Weights of a small mixture-of-experts language model, trained from scratch on English Wikipedia.
Size: 11 layers, width 128, vocabulary 8192, 5M parameters.
Experts: 8 experts in each of 11 layers, 64 SwiGLU neurons an expert, 2 picks a token, a sigmoid router.
Training: a variant of SOAP for the experts, 622M tokens, 9496 steps.
Below are experts of layer 7 (counted from 0) of a mixture-of-experts language model. Rows are named router (the router's row for the expert), gate (a neuron's input weights, with its number), up (a neuron's input weights, with its number) and show model dimensions 0-127. Each number is 500 + 50 x the weight over its row's rms, rounded and kept within 0 to 999. Numbers have three digits each.
Before each expert's rows: "gets" lists some tokens that make up at least twice as much of what it gets as of all text. This comes from a sample of Wikipedia text that the model never trained on. Tokens count by the router's weight.

# expert 4
gets: " the", " a", " and", " The", "'s", " his"
router:521507440532506522519483509544585434523429490585523569423425491481498535501525534536469487541595465573527568493420513511495538469525542484485488562620484534473509517524496543393512514510542495524445534530509518544497521606448548484531520569489484475524460430468517395575470599544481475574463566511519486614484432539472483510458547399455506487515545469571434410396437683543463486531498
gate8:606508446434508576422523516497470534598482502606548430475473506515455490526379512478510441439479564559499563476456535454540515404510586528472518529501480419488489408440498479504414555517412527507530578519567477518518583547443416432523612467509539498509500476508466487577487602549463483534591539427528489537519468415528519483559471411417507544480518507512439432409506558487475540449451
up8:563553463513533440513479457527522484576558433487582475573485518480447557461493449491562448478543444449481460493474500536553590515456526494534512566466519547490451521441480511471528515533537531554499597479501484462556492578501450398593486539497505435511428518592467545533488567619529445531499548392551386512368497571517501502447487458584446463422565397535483502522533480373424527448503
gate9:578534507490540530512519491475497456539484535491522589491547446559472535439499415429483427488538504477455518469416543442447405537460430426548488532563562424452499534545532413553487455490637536519419588520573494514544487507394481551477383492486475472501448444496416517410434550564494456592509506538517511520516459470511416447445504443553408485488497518370485460470526533550399530500488
up9:442439620411442526503512484474545547548499541523437418456373463535477419392501498510523524450536421502495539631558459524529461532547549524492489453502567558507460471479465517580537609527499521398550461521490424466556562465465461420490546525543462599483515490408539526491550458460431431416520473526498510519428520475483456487492468527559430595526519598442543501548453515491473450453533
gate10:577561521436502522565489545538559505598455551515463589494438463500441484430472406497505510524509519528464453520441442550446467545459449502502541444545454573441445425490524511477458416472505586535518533553438570446478569494498426476440476572442559514553471441464450440496464536534421495545488606565572580509446494561485521593588595485553530418496466440536504444418463555500472552458406
up10:428527450529537497402490450512403392499445492422535497556604490419467493600587595593468518528519425412467540426594445519448537433447522485500451474502547446606480520474571492444492478514490478490471480460489493497493510420435441518480518542473496488465511529500530450524482551489506478557462418464462433530589500491489492597493451549503542528504559501524459574440408542506385447604449
gate11:611587426484494582510521539487546568561567561457505535491409505433486429423555472446432516474610438528489488520453553504499440609502483407570461519543625488458498410443495443388523495486564488551496432548488480499505500504434459382503611446489546474470481529502473513457503512560510457491535598435537511531518428455465450458548525449477448592458504472473450548524501488542459553483508
up11:528480550526487536502452495454548480536579543448457414560506453672610505540488458470549526400476477484466454495530547405553491491481549472542453560587538458484538489544455520431529447515460489552457484448501551550510533513530493546451543459475444536501420528492492598477519664433528440413432521439477564538549551475466487445542507546493541475473484431620461515600504445522491538528565
gate12:457421454470553557537491481547464488527506535452537493549477501401463561470501424505498458470420558451548514495526476476486490558410508491559406628465518481550572433439563566521528440443528475503509525482455546511468600489514545415573555517521560556481463471502404537449560610604492382523472530499384501474382470487466546540502475478553502472456483567510433463430467548490485427569455
up12:496493554509453470482547468522567428543450473416543536461488542448455422502559488516422506504501502517481500463494483495478458515466477502528494515620509412551507554536613519475468484638577592499484491508502456558461398560414548505525458541435528544402547436468534495517599573414556501459507383506474512498446498436534526526487534620501481478544417557534511499395451597493532519590532

# expert 2
gets: "\n", " S", " K", "h", "ar", " M"
router:522417540400525514549528432544471428487565569462531505499521390498502513494526479416579612538468529442511524511537463510483525617506600453479518493578476431396459485517540487565519414459538513480563486456501515489513644535531407480451503515532551496507430460537560483416551469512483493469503449460490436538510617462458471424454586440469482484591532505537499441531447587533528565437472
gate26:513513510496531506583526497439496530497443544431459369472477589481521410511512435428508507445504505414527509519538483513449469535471558561598538486562494528446432472554555501540480499505568459547528481488552617563474402419539500512439522539553574457510493567384451615560662486585552533490484421518523532505505558533446559478535433503507559538491448566529475535532518429505486467560508
up26:434578545588512529462544479425382448430442456505461532475531453488605490505496440478594465481535490505494397550584502548509500427561463491483516484469607447467497533484494497450446485475622458454546502511444480533487457543458392535540484505439576511485515607580440506461536448631488511484526590532434488502469494456489548541456502482395509494493454559443512528605458542539477415453498
gate27:532560460467586506555528493526498510413544592539567568484461442503502517437523369430506413496461542426470441505485429428486541527416551410502392521585482535491474554471523510529403523459520513606579521441509514503545573550588481463515490559462490451452482559554516519438457441499552548415510575510521496482589566467487549447462468478531550406513468510444541496459574544465538579441461
up27:435512482509544448459449521552559535522497465502393523469541504503589538592506575580505449535431523535517502535490537483560467509505554499543449543448494383480473474539463476496462536440366468535297559486540611528510546460567592457573483505444439460512475454538500535542471516559606453509458463461503474495494513522509477535527473429428492433433490458507511567440513478498551413519595
gate28:548511537506481557444513502452484471492425534547480496542470511480588582513564533575462522545556552481561497505490459483497475493512531408517504542497475434336450580496445456543409528472516550541419439553519536471522561473483470472444565480455551461434534534439531570442567535561527507536423542571392514511570551530495563554488436499419530428447589561521409400497421518491508561410536
up28:509569529507471578411474469524471525501350488481513556553448481495525529530502595464496468404513433398519510393488448466513534441538539516365495514526430518448543566505517397398457474471504518513518505370461529426553492467491480548455607482481496471439471530460513541483553494511435470552521557574429496440565553483574504520501515404455550520542508551536420417515482513503489466527403
gate29:545529494420524464579497501466499478554546539446516524462488543408471547492568535546524546590463492502533475486548543528533490540469543451449472441474515501530501382473517568510470474336609486474458468395433513492431601458508511465513473462598492436463445523456489559462602458513523508566524446435482591514435436433561372521584439493492525468489512503468510484576585523442510565492441
up29:534469472500456588556505521502439545544640522449443580470604575624480515525524503584491567555522447422372472491498531579545486484473473532526514543519474532568512426500512467460601525491582522425495533451493556538503443468492482501391526528467460563521526495541503458499499442481576498517516565567586453486508605454554508516471473420475563432537510554538441515420499471530413408501470
gate30:477509457432499585533489509444549540568497527539480502408417438405536480451581375479474520501495610437519485542517502497472446531474540483474448471620564559537465585539544542481521445499577412518461504545481398432432519488544582541534491550494513387477513488485513528476539465497467586447588473555472484494459517484467558544442455579565466514459517472423510461339537531484506450522467
up30:476458512404614391567542528529501476533557573523575505470450515461536487441451475462455476558498481478575557429509537524499464511558465483441461527371505446476458387456483535591500504516445496480445466543422573546453549486528464406586456473611559421513466528429460494516472425438547472553468513448523501467493539451528496539459466530358559493521494525611504521489443538469476465431544

# expert 7
gets: " of", " in", " to", " and", ",", " was"
router:444469521588586560553420506494483412531572478385483533565519487458416477503420446471472510458440512466492542596504505427507491554513479551475471405400502511519498448481530469549499385453472531558534445456537504459504458362425409526495556487465470577532547529461471478522456454488467499411519487491485465489479431385567453513524527544537583525583507459479503536589577402459501522552475
gate45:626576554572519553508436551479424392490412524463479587472514575511478458473466499458507532432446478465468542587492477404496521498515419482371559504503481477482497407474476485487440366504512538558521462453452476527383526416514519539539506428517558441537492508479379532547533479514503494494523493512568469493568478444552520568574494541554498514454427451545451501504373491447496537526520
up45:509495492398530557507517518444449403456569529580499449542393544476476605443474529486553513462569481541536535517561516451474490519614529592528472577532537449494522510519458521520497494425482591478503458442523559494550487476436482543451509524537464590569485468435640509517485420553397441487491532478590467513502499432492484521489482499585599552501518513579471590602583515515564453476443
gate46:547532498548651571454494538467442471466474524429612525549599585502447474428535603502468493454483462442415484586386509466574501548392445523501490460512515512581480542507510582485501466557431557512597515493590423480507462401507595488520532531516544505423500521459503507494495453515454558446545527426513572568388451544485526495490492475509427450517477452510516558477479509502506493541444
up46:488441450470583562581523546551451459559507485470544485574472558552554516448568596441592511481546544442577492477450441494484546584529517498433491499467562466522482554547527536416514552522558427474496489439524437571386448420450620549596556588473525506514468530525582541517484461462496542495453510464489496568455516490412538439501493367496476540552466449536545485505438504544545424438454
gate47:480495483413479585461536453592547599514441524489531550498389530475461489427459477578511530461454518470501513569428548452427518399559363401483475566467486505548521467515560426530440389364530538512522431503533449464579464508616486448492519490543466602501482473477481525511513566468530465522555466512463501509540539540470471528551618489579528487502474509500475488535571480521557568448512
up47:489505420546463504512521498462516562427502458481502579370515538557496458505594492519508511506533449496494530512448528430535549483510579467521441540518510553473565443506517526542487555461472508574540476540399518552502464530450451515550492384515501400430524485450493460505591414456440482555543446516474536420559532487593519479507643494464507554542426425556387575416497524622512482534576
gate48:548513517517541522504464561463455504501493456458549498514462399509532508520439474511529487434459467569550529482459552424489462460505443436423638436513526523524426451510563482520502378531584512455483480449483566455500467358530525474499562449487540520511510419490538493461562422662473387469448484552424552480511476450519536532538579474556470517567460474468471382513496551554551570570489
up48:551438443464519543573546498453617532440428438490443451507636500547534575580554474450511493512552485550559451448566476473521438472473483505529430585537549497523414511543491509493517504524511536559453419562561527444596456493512459465580452570491473475518481519445444468419657516466506567480515540488472480493529578468516475483459507468379550557614539495501412494472514502478585463487547
gate49:497454531561496562566403552401509534560470526563554556503470526574444405503408426453491502528522509404462420591439479527469486493477525539480525460528483481435607469523479509560551556407555514525532508530574488493473469461479503442460596467483446547486598502564513527545498450535506451526397550557467540418572514471482367480543533551584492463551551576555478442538554432555503525459493
up49:472420469559499469507554534411633565564544437505521398495525444522424507530510484587468465585499501485433506495573523502530518390504507438413505532540490550478555494479487584482418463429485563487503518582433516472473503575489457475549557451461375494578512424483476451516499560495468374453559529474426485437507540471532469516581458544478509458504513560477586458529536567411503440512426

# expert 5
gets: " |", "-", ".", "|", ")", ";"
router:561485471426436530424528497597450589552475531432483433341527542487594508441546550501470463495475545489454515483490472455467442425473433515522539541558500565556548453524445482474464625573507446501455532515542495526492408537514494457551486512465520505559421538549498553407479543445601516534501505553498501468491550604533419478559504532545466493396534532476563598486453407484480526419535
gate25:556490470508450554477506513567441507484467475504480558396525531511454367555509494560535423530446522436450503474477423528554441483472450520491483557531621500457508447489592568533531497561462407518515513486432603490501484521460543451458438556558457561517534494443451590525481483573523447520352497496532582461506555415561518440484449556509416415466542573439472546545496436591481487471528
up25:589548503552469483461500469357539526436506476458547552472523503453474435581553495465541460523577528439524533557552446549512559543466528556537489514572502449468498451433430503523463565470532518590555487451529463377443540442417628455462579444519532431522533554453437532441527546569554436460543453525398518480432468420442518471529530497426510503552490477493552500529517523541446454594575
gate26:512508572492415559515428456561567519585448553460448537474493537408428542501471530432557443505537548531522461506540494494577556464459580506497505600457535526519450449494589605497519600416552440494445467446500444503514382547429530508520512479496406510498413460463509544457528550584465566531469554455539481455550511543472444396491403513548474477455478520422541537458480420558565533481569
up26:476438536511514502516487501526430575547515479516592462565397527522427446560450357519488505502565498498497434631528489502520534508500560465459451533481483470524442447553464507449514542539455512465508393438453446465627520504461429367613628438514509447526514473511516430512498535493483546556613449443554556521505480481538526481571465464544508550523573514487489509483467466477532400496561
gate27:457475480425501543538497496456475540501529531456537418459471543504468365451519516537487479501519489476537466562600522545502421550571590518582386537526491484483533526387543519440497519591503504579552605520538501509569493572491528513405488483535500501502390455565493456426472495555527503515448612466526514458450492552470439564491509486467451454408573523478502608451450465587466434434581
up27:531478443532430488577480554477485473556523441455452515465527546485497605440528578517425505484521566452471460452479463452541546552530503497494579387488468535444470499559412552426519507579463567517482530479385479464503532484527438493520435418550588433425537475546429463479464438529498496513496470481443564465471524609539478431540566423643424592525461515465531475458422464459574533528549
gate28:586555495486523552492472426494525485546517545549482495420470602477522548564506498492412410547620450543502414516542488475461469490439549367487414509511484499474465492514556532485530520510531454509487502508532532381513478518530444430479442460499544571588517547499483479527475471592564645517405381499472542511555409499516560481531471532560452506409582514542495460486523461450610551492519
up28:527410452516581498493468566457533598473522471485489478536582402477464545562536540497387468507536486487495580541508511508479439452429503476501553552489508504529543523537589432531505522484541506452477400516426433549468553484435461551458511571552602601468554484507542475499643451361524547547557517606497529424492483565496499510427457463505475581479505562517533522415574548527552530475466
gate29:460495481432487486494604463516344455504470494525461487464536520380493484482494515490530433483488446423482476512502509412527412471510436535574441591562453485604497416513476415539456528539499461526444541523521497440467544564468488484618525536446413490509497352549485537469501470538515467547458561428584475484574443443495515447492457462448571462491532443552573582507521477496496540571584
up29:534520538456539504403455488585451531575489502560516518495491588483495509519544442498493500394565530541386484516476562539436497402556465491393568441392501538483521425540493519534473524465471467483566425449556498486538577524499508433489530532419487450553476512468481496539509458378515460459526477466641535658406479570486487454430517515477498508503465493533486506616507578512492491437477